Experts of a small language model.
Size: 11 layers, vocabulary 32000, 82.7M parameters.
Training: a variant of Adam for the experts, 538M tokens, 8035 steps.
Below are experts of layer 8 (counted from 0) of a mixture-of-experts language model. Rows are named router (the router's row for the expert), gate (a neuron's input weights, with its number), up (a neuron's input weights, with its number) and show model dimensions 320-383. Each number is 200 + 30 x the weight over its row's rms, rounded and kept within 0 to 999.
Before each expert's rows: a language model's description of what the expert responds to. This comes from a sample of Wikipedia text that the model never trained on.

# expert 5
What it handles: Numbers and measurements. Numerals, number pieces and units in quantities (250 lb, 100 m, £1000, 11 km), plus nearby words like million, miles, located, built.
router,202,262,194,216,218,215,217,159,197,231,150,161,171,162,236,211,243,180,191,172,209,211,198,148,241,233,223,231,239,177,229,269,168,205,202,198,253,214,229,182,184,218,216,164,206,207,196,232,200,199,210,136,208,208,212,184,240,187,233,180,213,169,261,216
gate0,147,206,223,222,134,210,159,241,187,192,186,225,130,277,212,173,201,233,191,197,241,258,240,218,154,229,176,174,209,226,151,226,173,168,155,226,193,206,189,204,230,184,171,223,211,227,246,169,234,196,181,246,235,215,219,220,189,200,235,138,236,183,143,207
up0,179,258,167,215,174,144,228,161,220,131,177,155,192,141,213,180,179,201,253,190,258,191,143,162,214,236,179,147,233,202,151,223,237,204,192,234,226,233,224,219,205,248,221,216,242,238,199,198,275,219,204,187,224,242,210,248,228,222,214,211,172,221,183,243
gate1,231,231,254,212,161,164,189,213,170,170,248,208,183,196,161,203,174,216,234,166,198,214,229,197,190,113,179,173,234,217,158,217,199,224,174,171,173,188,208,184,238,248,192,228,207,207,184,237,168,257,228,188,210,217,208,178,212,181,260,209,193,206,163,151
up1,222,203,215,175,155,166,226,193,200,236,209,176,208,218,161,203,190,208,214,186,181,239,211,235,186,196,216,169,193,185,202,239,239,231,197,177,221,183,284,202,207,229,223,209,187,171,175,180,179,242,259,179,227,238,208,140,198,177,228,241,205,162,201,154
gate2,220,279,261,246,224,212,211,193,156,206,117,202,198,210,182,204,201,209,233,228,147,224,123,193,269,221,221,252,267,183,263,205,216,212,219,203,169,211,174,192,194,235,212,171,191,200,245,191,209,277,228,173,208,177,238,197,235,227,175,158,204,156,155,179
up2,198,222,240,176,223,191,208,173,200,218,197,197,207,201,189,199,225,207,177,217,181,214,175,189,183,208,218,226,174,185,202,205,211,160,197,206,247,231,210,206,208,218,182,215,202,239,205,197,196,239,176,220,212,197,206,184,243,213,205,247,220,205,192,200
gate3,177,201,216,189,205,205,160,195,192,233,236,216,181,185,170,202,222,243,220,218,209,127,217,175,209,213,211,219,223,234,233,182,192,234,247,205,221,224,179,172,232,250,248,222,241,145,182,194,198,231,191,163,180,181,203,213,136,184,170,206,257,194,224,228
up3,192,230,220,222,200,169,206,201,206,177,166,159,195,199,231,152,141,211,221,168,219,165,187,192,191,226,185,197,189,253,218,244,177,273,168,221,175,154,226,200,222,201,171,204,225,245,223,198,215,203,215,222,191,262,206,159,237,202,188,200,158,198,192,212
gate4,178,238,191,193,189,169,155,205,214,239,157,220,161,231,228,227,224,216,154,211,249,198,186,173,134,164,187,192,202,229,206,216,216,190,178,179,219,177,149,204,229,208,202,243,287,233,206,171,199,209,149,132,230,189,178,185,245,220,185,167,197,153,172,192
up4,183,196,209,198,197,192,242,150,196,192,196,203,229,162,162,189,241,217,235,214,188,187,120,207,142,208,233,220,175,212,244,228,184,216,233,209,180,171,203,221,169,216,262,178,151,234,224,219,218,241,208,190,270,253,189,208,218,187,181,230,180,243,234,149
gate5,195,154,256,217,236,214,177,209,200,216,168,167,242,195,160,224,209,169,184,186,263,104,200,188,221,161,178,177,190,191,155,174,207,204,202,218,189,219,212,183,169,189,184,169,251,237,215,207,165,234,194,244,241,182,196,212,211,250,190,166,194,213,257,138
up5,208,201,209,226,166,187,203,179,186,218,220,155,249,193,179,205,225,135,142,169,179,165,186,160,161,179,186,170,256,222,168,237,251,184,179,171,180,245,241,194,165,170,210,188,255,196,216,146,218,224,157,217,210,179,204,216,198,209,172,261,217,224,201,188
gate6,219,215,239,226,215,172,231,199,258,196,156,208,228,234,192,197,183,232,191,171,241,189,181,194,238,209,213,261,166,170,193,205,242,184,196,199,204,191,166,177,183,221,189,217,216,207,183,199,215,268,180,207,205,98,209,160,262,145,237,199,220,169,277,214
up6,190,204,195,238,245,233,207,204,189,228,154,185,222,195,151,205,219,197,143,196,208,177,208,184,193,195,136,175,215,206,137,197,206,233,187,201,213,226,196,178,194,190,187,164,148,191,185,228,155,121,189,139,158,259,197,180,206,190,222,160,212,169,172,193
gate7,205,220,178,242,178,212,231,177,214,156,147,191,199,179,177,142,185,170,198,186,222,229,186,210,211,210,207,211,175,140,168,195,196,182,194,201,154,221,173,165,175,232,168,159,254,219,227,185,204,178,194,220,172,169,181,181,223,188,168,193,194,224,199,204
up7,216,179,236,151,242,206,140,215,235,246,206,171,195,198,221,230,204,146,198,209,213,194,123,199,188,230,159,211,184,217,178,198,220,208,201,212,181,224,158,195,202,186,221,196,229,235,196,169,218,219,193,210,248,186,189,195,198,177,209,222,203,211,227,205
gate8,218,169,206,208,234,137,221,216,151,198,251,203,197,256,184,168,225,219,190,223,191,243,151,207,223,193,159,207,270,161,197,182,105,178,252,201,164,195,138,190,223,189,218,170,229,218,227,199,182,182,224,208,154,204,231,277,221,230,179,159,172,215,145,216
up8,205,199,196,218,195,176,226,215,203,211,194,247,214,169,194,201,212,212,233,175,217,195,206,202,211,229,202,231,194,221,150,182,166,226,232,236,236,206,249,200,225,171,186,213,192,178,237,182,214,226,244,197,192,221,208,206,223,151,187,203,260,184,207,225
gate9,212,293,222,218,256,159,230,210,216,215,218,174,171,290,234,215,207,167,185,245,148,218,183,200,207,169,201,187,166,233,207,156,192,199,166,162,209,213,218,194,197,221,199,166,164,230,154,208,176,196,185,249,238,190,161,158,183,202,211,262,205,211,174,211
up9,231,207,229,242,229,181,185,271,199,239,222,171,176,206,231,220,253,134,192,202,171,226,142,224,206,219,180,216,196,197,199,153,155,185,192,230,182,231,221,193,198,194,210,213,205,229,235,222,238,217,229,196,182,207,196,158,249,191,212,259,155,192,196,214
gate10,220,236,250,239,210,210,146,199,196,217,200,162,220,240,211,210,210,228,183,176,204,183,232,169,226,193,205,196,202,170,247,221,230,199,195,185,196,199,195,192,138,197,189,205,234,214,189,236,202,234,236,152,177,209,202,210,227,197,182,171,255,172,219,162
up10,199,192,171,211,227,218,228,177,240,162,242,225,252,218,193,190,191,193,226,167,212,195,209,187,222,188,234,186,171,221,181,231,236,219,206,193,215,183,209,211,190,202,164,218,229,201,198,235,172,154,225,203,210,231,197,215,206,165,251,152,255,231,146,192
gate11,227,219,198,236,186,231,254,208,138,211,228,224,194,228,187,166,208,155,193,167,235,258,199,225,217,165,237,190,167,245,169,199,170,211,158,161,206,189,168,172,161,239,194,200,189,167,163,215,179,236,194,234,224,183,173,170,253,136,205,204,202,188,202,253
up11,178,185,207,234,222,154,215,174,196,214,201,194,118,242,182,185,186,164,202,215,239,144,238,199,238,192,181,177,174,159,198,161,231,199,190,207,210,195,121,203,244,191,245,205,198,198,197,191,192,161,221,182,213,126,227,176,176,179,181,215,190,199,212,235
gate12,210,220,218,193,175,234,206,221,172,175,167,218,236,213,185,197,244,200,163,201,236,194,192,212,176,186,207,194,259,193,115,195,202,155,185,250,246,199,221,194,221,198,196,243,211,209,164,189,130,175,212,187,204,164,208,198,168,204,202,211,220,199,169,205
up12,204,185,258,150,154,154,209,191,151,195,197,178,201,221,255,170,270,210,205,213,199,165,202,183,206,206,188,228,176,194,206,151,195,180,155,286,186,215,222,192,178,127,162,216,271,178,196,184,177,188,173,175,202,197,208,194,192,194,212,169,179,144,197,178
gate13,209,174,175,148,206,125,180,226,218,215,150,230,205,223,221,259,174,233,208,195,182,219,229,171,238,215,215,208,215,152,230,213,211,211,211,241,225,137,176,166,207,165,239,215,228,155,203,185,190,192,206,220,168,212,169,117,152,173,161,181,193,187,251,163
up13,252,191,84,208,219,177,221,236,203,246,208,211,191,172,188,202,177,236,194,219,264,198,189,229,159,202,223,164,198,182,181,170,159,188,156,223,218,200,183,160,186,151,179,201,156,219,238,184,176,156,151,216,215,193,201,202,191,178,198,180,166,148,162,203
gate14,231,197,192,201,221,213,173,200,205,205,226,163,198,182,225,180,249,199,229,179,216,172,177,219,166,214,234,187,192,237,139,162,217,235,192,216,175,229,201,180,226,179,233,220,218,230,194,235,186,188,221,240,200,185,213,182,123,238,184,169,212,152,184,180
up14,191,195,189,148,269,202,245,203,170,210,172,206,200,219,171,201,181,197,172,203,130,197,199,178,191,222,200,137,210,233,214,198,131,209,167,217,243,187,272,214,193,237,176,141,189,218,153,214,228,178,181,168,192,219,167,193,270,175,231,187,162,168,218,242
gate15,212,236,153,172,187,167,281,173,232,189,191,222,153,251,200,208,198,215,242,197,176,184,181,173,199,209,233,183,225,190,158,182,188,189,193,246,174,209,174,169,165,240,189,228,190,216,176,209,174,215,265,188,189,201,147,160,188,228,203,194,250,170,266,187
up15,139,299,136,184,193,257,174,199,220,179,204,210,256,188,209,214,169,176,194,237,168,163,114,184,179,232,211,217,196,210,201,145,203,205,214,220,193,216,183,217,182,185,203,223,183,196,202,194,227,174,245,208,202,210,165,203,221,232,182,276,181,211,240,184
gate16,225,253,241,191,180,230,207,181,190,204,199,193,144,224,185,177,183,147,208,239,202,249,144,213,183,179,144,211,181,220,254,151,208,189,231,235,179,190,189,178,226,175,195,190,172,261,182,237,190,174,183,204,189,239,179,258,226,227,188,199,200,159,220,211
up16,199,180,176,166,193,213,215,139,214,220,213,179,170,177,233,235,193,222,174,181,179,150,235,179,172,206,236,208,229,279,222,291,165,160,207,210,225,208,194,179,128,244,191,230,189,160,169,174,181,197,189,167,211,203,212,237,170,203,181,203,161,243,259,170

# expert 8
What it handles: Table cells and colons. Table pipe separators between numbers or names in election and results tables, plus colons after field labels like Coordinates, Total, Density.
router,233,203,221,214,191,186,231,198,177,234,171,207,209,193,208,191,214,152,257,255,194,205,197,265,221,231,254,224,196,233,190,185,231,183,138,237,174,158,205,183,246,245,141,193,177,185,171,169,201,202,149,210,184,182,215,193,227,225,227,216,230,168,184,213
gate0,227,157,155,231,212,207,145,186,207,210,246,229,197,152,192,199,150,196,191,207,178,174,171,167,191,240,172,201,217,192,207,256,181,192,174,153,207,215,261,181,158,150,211,210,202,194,175,253,173,264,191,206,181,203,232,234,148,176,237,186,258,169,184,194
up0,172,188,177,223,250,190,190,182,149,155,244,215,218,194,150,194,141,183,239,166,230,219,219,203,175,263,203,166,200,193,247,212,201,216,182,159,195,195,181,214,212,240,192,155,171,181,243,207,221,204,309,179,178,206,186,187,133,178,188,157,239,168,257,214
gate1,173,178,239,169,239,158,161,225,220,194,233,184,211,250,190,176,206,209,169,195,212,137,189,284,234,197,194,196,144,195,164,226,221,202,171,174,153,227,126,165,229,141,186,174,189,225,196,168,176,167,156,168,207,165,216,131,185,187,245,210,175,193,213,207
up1,213,249,190,268,162,198,188,206,197,134,222,238,189,223,199,219,227,180,160,151,184,250,213,188,235,231,207,210,204,197,225,244,254,160,182,176,201,223,230,191,177,226,170,178,218,210,190,172,263,197,189,171,197,200,181,229,188,256,168,240,228,177,216,209
gate2,169,232,280,215,220,224,190,216,185,220,198,132,207,223,179,196,216,207,191,211,217,187,174,167,172,169,182,254,189,193,238,160,164,210,130,179,199,181,194,208,231,216,195,128,167,158,216,193,153,161,203,188,198,236,176,213,144,208,189,183,215,191,177,132
up2,178,167,208,238,181,148,223,214,171,195,216,201,198,196,180,223,229,140,259,213,154,186,187,211,142,190,234,220,187,228,193,186,200,180,188,222,230,181,189,186,200,251,208,226,149,225,209,198,160,182,195,161,222,260,216,192,198,190,239,227,179,193,217,217
gate3,203,208,186,234,238,203,181,217,197,196,169,231,183,186,131,199,236,240,199,247,229,223,202,204,218,210,190,260,232,180,174,216,259,210,180,232,215,222,193,197,203,224,201,179,181,196,244,227,202,215,243,152,243,178,222,160,199,189,175,178,219,208,226,210
up3,228,241,196,196,172,209,269,205,261,213,170,175,216,266,243,194,184,188,213,207,188,224,228,179,195,178,173,177,212,289,198,172,211,225,212,147,228,181,177,205,215,213,183,205,207,203,185,216,206,174,257,165,217,177,179,228,208,196,187,225,154,250,247,185
gate4,202,162,214,227,184,190,178,142,154,263,182,208,232,179,203,193,153,222,196,190,161,189,218,195,201,228,233,199,226,181,177,163,159,198,168,192,184,124,178,199,220,166,198,151,182,158,154,174,157,233,195,199,169,203,152,195,208,240,143,221,217,180,221,204
up4,242,219,198,223,194,162,170,196,209,246,172,182,209,216,233,232,230,190,198,246,210,208,189,229,235,199,215,197,179,173,175,186,186,216,236,165,244,203,204,223,196,233,195,195,168,203,205,175,244,211,217,186,200,203,166,216,196,247,150,197,221,190,221,198
gate5,250,174,211,190,206,223,226,244,154,220,136,206,238,164,240,201,154,222,221,151,216,174,197,212,206,159,239,189,179,204,229,234,149,216,235,215,278,239,172,211,197,203,204,138,198,184,234,239,179,182,178,157,211,163,144,189,177,174,152,215,183,187,188,220
up5,183,173,216,208,237,160,189,224,138,203,233,199,191,130,218,211,253,184,174,205,248,210,205,200,175,170,195,237,200,183,210,232,141,234,202,197,217,203,162,202,192,189,197,186,179,192,197,217,194,188,197,253,251,167,141,216,148,186,190,227,199,209,184,257
gate6,228,133,239,155,235,221,219,202,171,236,206,184,237,195,187,215,202,216,147,230,172,215,175,198,223,207,207,119,205,157,176,208,184,171,206,218,216,208,173,208,166,198,182,210,148,205,222,210,192,201,225,199,217,264,203,187,145,152,263,262,174,168,189,270
up6,202,233,208,150,204,199,219,206,143,206,217,221,204,204,189,159,187,195,212,208,219,182,205,214,197,205,207,148,166,209,215,153,190,194,152,201,197,207,185,184,238,187,192,203,225,171,243,244,226,192,177,212,150,255,200,167,245,145,235,203,258,154,209,170
gate7,158,183,175,179,165,227,224,202,239,192,166,210,171,237,162,189,186,280,181,162,204,188,226,224,262,219,205,174,172,153,157,256,174,156,185,165,167,227,207,171,107,198,196,196,211,170,218,235,193,182,197,263,178,221,199,215,180,199,223,207,224,220,233,263
up7,208,229,244,217,217,216,198,173,217,188,190,227,199,229,255,138,224,235,168,214,159,223,206,208,180,162,190,185,221,219,153,169,233,239,183,158,178,154,211,202,199,138,214,206,249,198,211,151,171,209,160,205,245,185,152,195,219,172,154,162,164,224,215,202
gate8,193,235,223,215,234,195,207,173,212,179,212,182,260,270,162,214,205,200,185,211,212,181,224,193,204,228,209,254,166,227,195,216,199,202,205,245,243,186,183,209,177,235,169,189,171,219,154,181,217,185,197,225,172,228,233,220,162,197,231,235,154,207,210,205
up8,234,260,221,198,193,225,176,205,199,166,171,199,184,161,153,208,204,197,206,234,149,189,171,215,247,158,236,239,174,210,209,192,260,235,259,177,216,261,181,215,185,189,208,197,235,163,180,179,187,189,219,209,158,191,171,206,212,198,251,228,217,149,181,154
gate9,212,212,192,257,235,219,213,213,207,178,229,266,171,183,215,212,185,189,227,181,212,238,156,225,175,216,247,235,194,198,239,235,260,153,206,228,210,198,179,179,219,214,267,166,221,181,213,182,154,209,272,187,146,177,168,148,249,219,180,277,212,210,174,229
up9,232,183,222,199,185,202,247,194,223,216,217,187,175,152,182,229,175,205,219,224,206,187,181,157,222,231,206,130,183,177,146,233,160,168,157,175,187,203,186,219,244,244,233,275,195,196,170,241,260,197,208,238,201,187,178,209,196,188,196,144,194,190,242,215
gate10,154,149,226,188,196,207,201,225,236,231,165,192,275,198,164,240,187,260,232,196,292,231,216,196,182,181,176,170,257,172,185,229,195,242,274,210,191,181,184,204,195,139,224,221,177,236,172,183,166,186,187,189,212,231,208,205,200,203,191,163,175,203,214,182
up10,184,180,223,185,181,196,171,193,147,202,249,241,245,188,177,235,149,211,159,200,253,226,205,202,175,185,192,253,242,158,210,213,128,228,204,209,193,243,254,175,215,200,210,249,146,187,208,178,204,212,138,222,154,181,175,220,241,246,176,169,190,179,232,224
gate11,156,188,168,151,186,186,141,183,284,220,202,157,205,168,231,187,189,200,220,242,138,211,195,211,244,224,274,156,176,235,229,228,180,216,245,215,171,206,244,194,198,202,219,224,155,240,218,188,155,201,227,195,222,211,184,187,220,232,197,234,185,212,178,292
up11,180,181,196,181,211,172,204,220,209,227,153,243,212,195,149,209,208,256,184,194,213,235,250,158,124,199,192,231,188,156,242,171,206,202,170,189,240,154,118,181,204,209,183,169,180,194,192,182,254,245,191,171,182,177,230,202,268,219,168,231,153,197,175,219
gate12,201,136,185,187,226,257,200,250,168,133,177,225,167,220,155,240,221,233,193,246,139,253,181,188,206,212,196,205,227,201,219,243,165,105,195,212,188,206,222,210,216,217,227,200,188,150,226,216,192,150,200,221,165,153,233,223,204,161,220,187,188,177,226,185
up12,231,191,203,218,182,212,252,227,222,201,195,174,272,179,185,224,165,174,190,169,213,205,216,175,196,151,208,232,152,202,229,165,168,191,202,188,224,188,215,209,158,183,215,136,245,236,193,171,167,221,185,160,194,203,194,225,143,230,201,190,211,194,181,147
gate13,181,195,219,226,220,198,178,235,212,227,182,209,297,199,269,227,177,179,163,225,224,186,182,226,195,199,216,202,203,230,161,179,220,198,258,197,235,169,155,182,157,111,222,123,201,173,250,158,182,185,202,176,182,231,163,236,161,198,244,204,250,161,175,197
up13,190,171,205,207,236,141,201,193,230,200,204,216,181,175,208,235,170,198,198,202,170,212,210,188,212,222,189,218,190,203,226,205,179,244,189,230,167,180,195,206,239,192,202,178,220,195,184,195,233,196,228,178,185,200,181,220,208,237,246,194,206,255,246,201
gate14,221,160,152,199,157,212,213,157,170,232,214,203,184,152,177,193,154,186,162,148,178,238,259,242,196,203,228,270,227,229,195,217,224,194,231,207,236,204,219,222,198,184,215,167,163,224,115,172,189,215,255,196,176,171,122,277,220,215,219,198,212,193,236,241
up14,222,181,210,227,147,185,184,202,158,190,243,182,113,198,244,254,207,182,187,132,193,159,203,217,172,178,215,166,185,220,183,217,211,164,263,189,217,262,194,179,204,156,226,225,236,239,237,131,179,193,215,194,198,179,165,226,243,243,195,159,257,255,268,196
gate15,196,214,201,190,227,221,236,225,249,236,182,185,206,129,191,197,180,226,202,200,233,197,224,215,159,248,147,260,208,182,252,208,184,257,186,243,234,186,196,227,167,175,225,168,184,182,175,246,196,202,251,130,156,168,162,215,124,187,216,204,238,220,183,235
up15,205,175,152,205,202,161,153,206,159,151,206,196,218,198,176,219,184,117,193,226,159,145,197,184,223,195,194,198,197,209,152,191,197,227,270,221,158,199,236,180,173,178,245,212,245,167,220,180,209,213,212,217,234,200,184,151,112,126,217,254,245,254,204,206
gate16,196,205,230,179,221,171,219,148,178,161,203,193,220,216,205,163,182,264,206,191,190,178,225,228,240,183,197,189,196,187,218,234,187,186,263,180,185,171,206,210,216,230,243,142,158,255,212,203,224,166,215,131,180,170,179,229,200,227,183,224,180,170,211,238
up16,203,207,212,233,236,217,171,218,166,199,156,170,220,205,213,196,230,186,223,211,246,216,189,229,204,237,222,257,263,177,210,181,213,240,202,206,158,217,216,185,199,268,175,265,194,165,231,242,194,209,163,233,188,226,175,135,194,168,162,171,193,147,172,192

# expert 13
What it handles: Film and media words. Media-type nouns and title words in entertainment text, such as film, television, album, series, TV, novel, Star Trek.
router,230,199,187,214,217,203,226,201,220,209,179,203,226,164,190,212,196,238,205,167,232,179,169,224,258,210,189,178,172,220,171,243,217,214,197,170,178,178,168,194,136,212,223,254,216,163,214,196,260,127,183,242,176,217,204,159,211,179,212,149,207,185,204,215
gate0,202,204,213,248,207,223,226,197,203,194,166,143,181,200,208,151,238,223,216,168,249,243,177,222,216,167,160,231,204,239,159,158,262,249,221,152,180,166,204,202,241,176,257,238,169,235,179,158,178,263,228,207,232,224,164,154,197,225,227,205,160,280,186,190
up0,153,150,194,210,154,171,148,271,154,167,253,264,231,207,161,228,226,201,199,222,210,203,193,197,289,203,220,185,213,158,231,144,187,184,143,206,188,245,221,203,129,227,188,156,218,209,184,198,244,217,182,205,200,131,179,221,222,194,205,195,172,166,201,157
gate1,181,176,174,205,215,191,178,236,159,184,223,159,157,167,219,216,203,218,138,173,222,197,179,187,210,203,232,222,185,159,159,202,281,199,181,223,153,202,237,165,262,219,219,197,187,150,208,174,209,209,236,203,184,210,155,167,201,188,206,202,192,247,183,168
up1,187,209,189,186,180,188,207,257,187,198,148,151,213,161,172,175,214,187,172,197,211,166,204,232,212,204,223,202,156,135,178,177,232,155,226,210,156,185,177,211,235,220,257,184,233,227,199,191,219,203,193,147,226,163,197,177,194,198,162,218,291,193,194,233
gate2,221,243,175,202,179,282,202,154,166,166,193,214,195,220,171,229,196,165,219,237,240,251,221,172,206,184,194,221,202,203,207,197,243,234,190,162,212,216,169,212,177,220,165,234,220,227,200,198,196,222,165,191,225,243,168,163,217,180,215,220,196,252,245,161
up2,226,133,206,212,159,195,180,234,203,187,214,192,173,237,261,174,182,163,193,216,191,180,192,185,189,193,169,184,207,246,196,192,204,226,189,213,208,158,212,192,233,176,193,178,218,234,172,254,157,199,213,221,174,189,216,246,169,209,170,213,271,189,227,185
gate3,205,163,174,174,201,227,242,191,214,191,205,214,230,177,251,208,196,176,244,227,206,175,201,228,196,162,184,206,156,225,183,198,169,167,158,236,217,207,235,175,209,231,180,253,175,202,141,189,197,215,210,193,223,150,198,227,199,196,190,261,196,208,206,224
up3,182,184,201,180,189,199,204,234,235,165,196,228,254,215,184,216,234,210,256,137,260,198,210,219,239,239,178,185,206,215,184,265,189,194,181,212,219,172,192,195,181,242,177,244,225,221,223,224,207,152,163,255,131,178,208,136,194,189,257,179,194,163,250,228
gate4,219,202,199,203,220,245,221,207,201,237,222,187,194,217,173,232,202,223,196,182,203,177,265,229,168,169,185,231,196,186,181,177,226,208,249,195,183,194,207,190,228,210,207,132,142,191,159,201,264,202,227,213,216,199,140,180,196,160,158,202,208,180,202,178
up4,201,211,216,164,186,175,195,167,236,261,226,184,159,237,219,210,169,232,189,215,213,196,223,186,182,173,207,183,159,134,187,263,225,202,228,240,217,210,234,212,200,156,193,210,182,146,253,299,177,184,147,194,141,213,224,216,213,222,204,222,159,185,231,229
gate5,201,163,225,225,257,142,230,219,181,211,223,199,184,229,235,232,180,182,145,192,253,194,206,178,148,166,241,219,211,226,139,202,171,232,187,209,222,194,290,209,252,182,191,202,192,233,218,171,191,182,253,232,191,221,186,207,169,187,221,213,202,201,231,201
up5,207,210,212,175,203,225,265,191,176,195,225,132,211,204,146,152,146,238,202,175,204,217,249,174,138,227,230,170,195,244,254,186,196,235,249,181,270,211,159,187,258,205,251,199,224,212,253,197,230,191,169,247,230,183,221,155,232,223,191,139,144,217,276,176
gate6,205,139,196,181,184,269,239,256,189,241,215,253,199,238,182,203,185,209,198,148,177,167,217,191,207,209,166,223,160,215,190,151,154,238,189,182,178,223,176,203,275,180,216,198,240,180,204,218,203,173,278,176,208,149,231,217,181,193,156,218,168,167,201,164
up6,222,176,204,163,187,167,183,253,162,256,174,176,209,191,201,203,188,183,182,205,185,212,248,268,227,212,205,193,183,191,165,215,206,154,207,220,162,234,243,180,240,180,177,162,169,162,216,204,164,238,134,264,210,149,204,153,208,227,192,209,218,212,209,247
gate7,178,207,177,179,197,214,187,183,127,209,200,170,237,203,166,210,185,203,208,215,190,156,180,200,196,179,206,177,206,243,210,171,213,151,249,184,197,202,224,237,227,224,183,189,205,181,191,219,200,230,188,171,225,229,178,224,238,204,190,236,202,219,205,159
up7,185,242,153,141,241,188,189,191,231,200,174,195,223,179,180,216,220,216,162,241,157,187,192,163,246,227,244,227,178,219,225,205,226,226,144,118,204,236,213,201,210,207,187,181,238,183,219,206,240,185,194,181,171,173,227,157,193,205,194,218,213,175,202,195
gate8,215,246,212,206,235,233,207,226,213,180,119,220,210,201,232,210,182,240,176,213,207,195,143,178,216,248,175,185,182,168,196,202,203,215,212,196,232,179,195,182,191,151,193,276,208,215,219,200,206,184,226,211,184,188,182,153,157,227,200,191,161,188,232,241
up8,175,215,209,169,255,184,228,228,228,202,216,163,178,181,160,171,176,166,170,238,165,193,179,248,176,227,201,141,211,181,179,191,214,137,229,164,281,149,150,196,193,233,190,179,169,222,200,180,183,212,175,177,237,225,196,206,176,156,186,220,231,244,169,254
gate9,225,220,214,195,173,256,228,201,197,187,271,197,177,170,221,218,226,199,190,194,259,227,183,204,193,223,124,198,209,173,194,194,187,168,237,190,202,258,170,179,180,244,198,195,149,202,169,222,132,190,218,196,237,187,239,182,193,218,219,132,257,199,232,246
up9,214,174,228,162,227,200,177,233,222,227,178,178,190,175,159,236,233,256,152,184,188,219,230,264,215,233,234,192,271,203,173,149,180,190,181,206,196,213,245,201,188,214,197,202,170,217,199,220,101,217,198,186,223,185,164,205,180,174,167,205,156,217,191,211
gate10,153,158,224,189,233,202,196,215,205,229,189,154,183,213,214,243,186,225,145,211,156,199,179,197,260,252,225,159,223,235,160,192,228,174,211,222,158,169,187,227,261,180,188,166,221,181,188,178,239,233,269,234,175,211,219,207,261,229,200,185,159,191,206,231
up10,139,190,225,127,188,215,211,201,227,258,179,156,213,245,215,221,183,208,153,220,193,213,249,153,206,238,187,133,147,246,209,217,238,191,202,272,268,207,188,226,243,162,189,240,178,212,180,193,195,183,210,184,203,213,214,153,195,210,199,157,170,200,208,152
gate11,164,208,196,255,178,196,209,222,203,249,172,195,227,238,214,208,199,215,168,177,178,245,223,193,222,200,194,197,220,233,169,174,245,199,203,242,216,204,214,162,189,211,195,231,174,207,179,202,234,182,158,153,176,251,233,199,222,204,156,281,189,193,257,232
up11,152,236,201,194,199,155,247,251,171,238,172,195,196,145,236,177,159,220,189,156,191,225,229,152,225,209,150,191,206,162,250,223,163,243,188,203,207,260,232,221,219,211,204,191,169,182,222,232,240,208,171,218,218,257,186,179,197,223,195,205,138,172,165,167
gate12,217,205,264,242,223,190,202,187,195,165,217,197,201,171,200,215,212,231,166,188,196,202,144,176,239,201,260,236,215,171,126,196,182,197,197,208,241,213,178,178,149,162,206,206,176,188,207,178,166,190,195,214,211,172,193,256,228,176,247,193,253,250,191,224
up12,203,210,245,223,206,194,142,195,195,192,188,200,196,233,209,201,199,232,238,201,210,198,198,189,158,221,257,315,234,208,145,172,200,250,173,206,201,199,193,191,162,202,198,275,219,224,149,154,226,184,216,229,170,260,193,216,157,213,183,201,175,199,219,152
gate13,199,217,195,180,201,196,172,253,257,157,188,183,221,191,232,214,159,225,292,221,192,172,184,178,238,212,205,226,178,222,192,203,192,202,311,221,146,145,257,165,161,211,180,194,187,222,195,204,228,224,201,191,163,190,222,181,214,188,183,214,181,218,200,203
up13,218,225,157,193,193,227,156,216,193,197,180,187,192,217,161,222,248,231,215,209,207,193,203,212,211,240,204,179,213,163,246,202,241,251,184,191,168,194,226,176,187,207,237,181,148,217,210,204,161,198,218,225,196,243,204,206,171,236,206,266,194,177,213,208
gate14,190,210,148,190,212,124,233,201,226,218,244,140,217,185,200,223,164,183,229,242,174,221,228,200,202,208,214,220,199,231,228,197,181,196,197,178,161,226,177,195,205,202,194,201,206,161,241,181,277,218,227,250,173,192,204,222,239,194,177,200,163,209,255,177
up14,211,217,241,165,229,210,229,211,218,157,154,180,225,168,144,221,205,166,175,154,179,260,205,260,214,226,233,190,167,265,234,144,177,179,229,205,180,150,198,211,181,181,174,177,190,198,205,235,223,176,203,244,180,185,195,235,174,177,231,228,213,190,245,180
gate15,213,210,226,200,175,166,259,225,248,206,192,138,212,171,186,258,217,177,158,166,180,198,186,230,261,176,205,145,210,154,232,252,155,255,225,231,285,200,182,169,197,190,229,198,176,220,163,227,202,201,180,177,214,197,229,201,217,210,181,214,158,231,222,236
up15,184,189,199,217,201,181,181,225,243,186,174,203,170,210,259,179,158,191,229,201,208,248,232,217,225,231,197,157,209,194,179,225,268,191,134,191,241,169,126,199,198,241,161,183,188,212,194,260,201,161,124,173,166,200,243,229,118,194,166,137,189,201,136,196
gate16,184,285,171,222,240,183,261,149,162,206,238,187,194,196,176,165,253,192,218,198,213,197,185,210,208,188,236,186,222,234,147,181,226,164,129,219,237,172,214,178,191,230,202,212,204,230,161,193,153,232,236,123,229,159,219,173,187,185,216,231,191,227,175,190
up16,203,202,163,161,223,292,187,176,193,196,218,212,205,222,214,222,186,198,176,166,200,168,207,173,169,185,172,198,139,185,196,180,219,184,163,137,241,289,199,209,178,235,122,199,206,210,229,193,219,164,204,186,221,220,192,189,207,237,190,200,163,210,206,191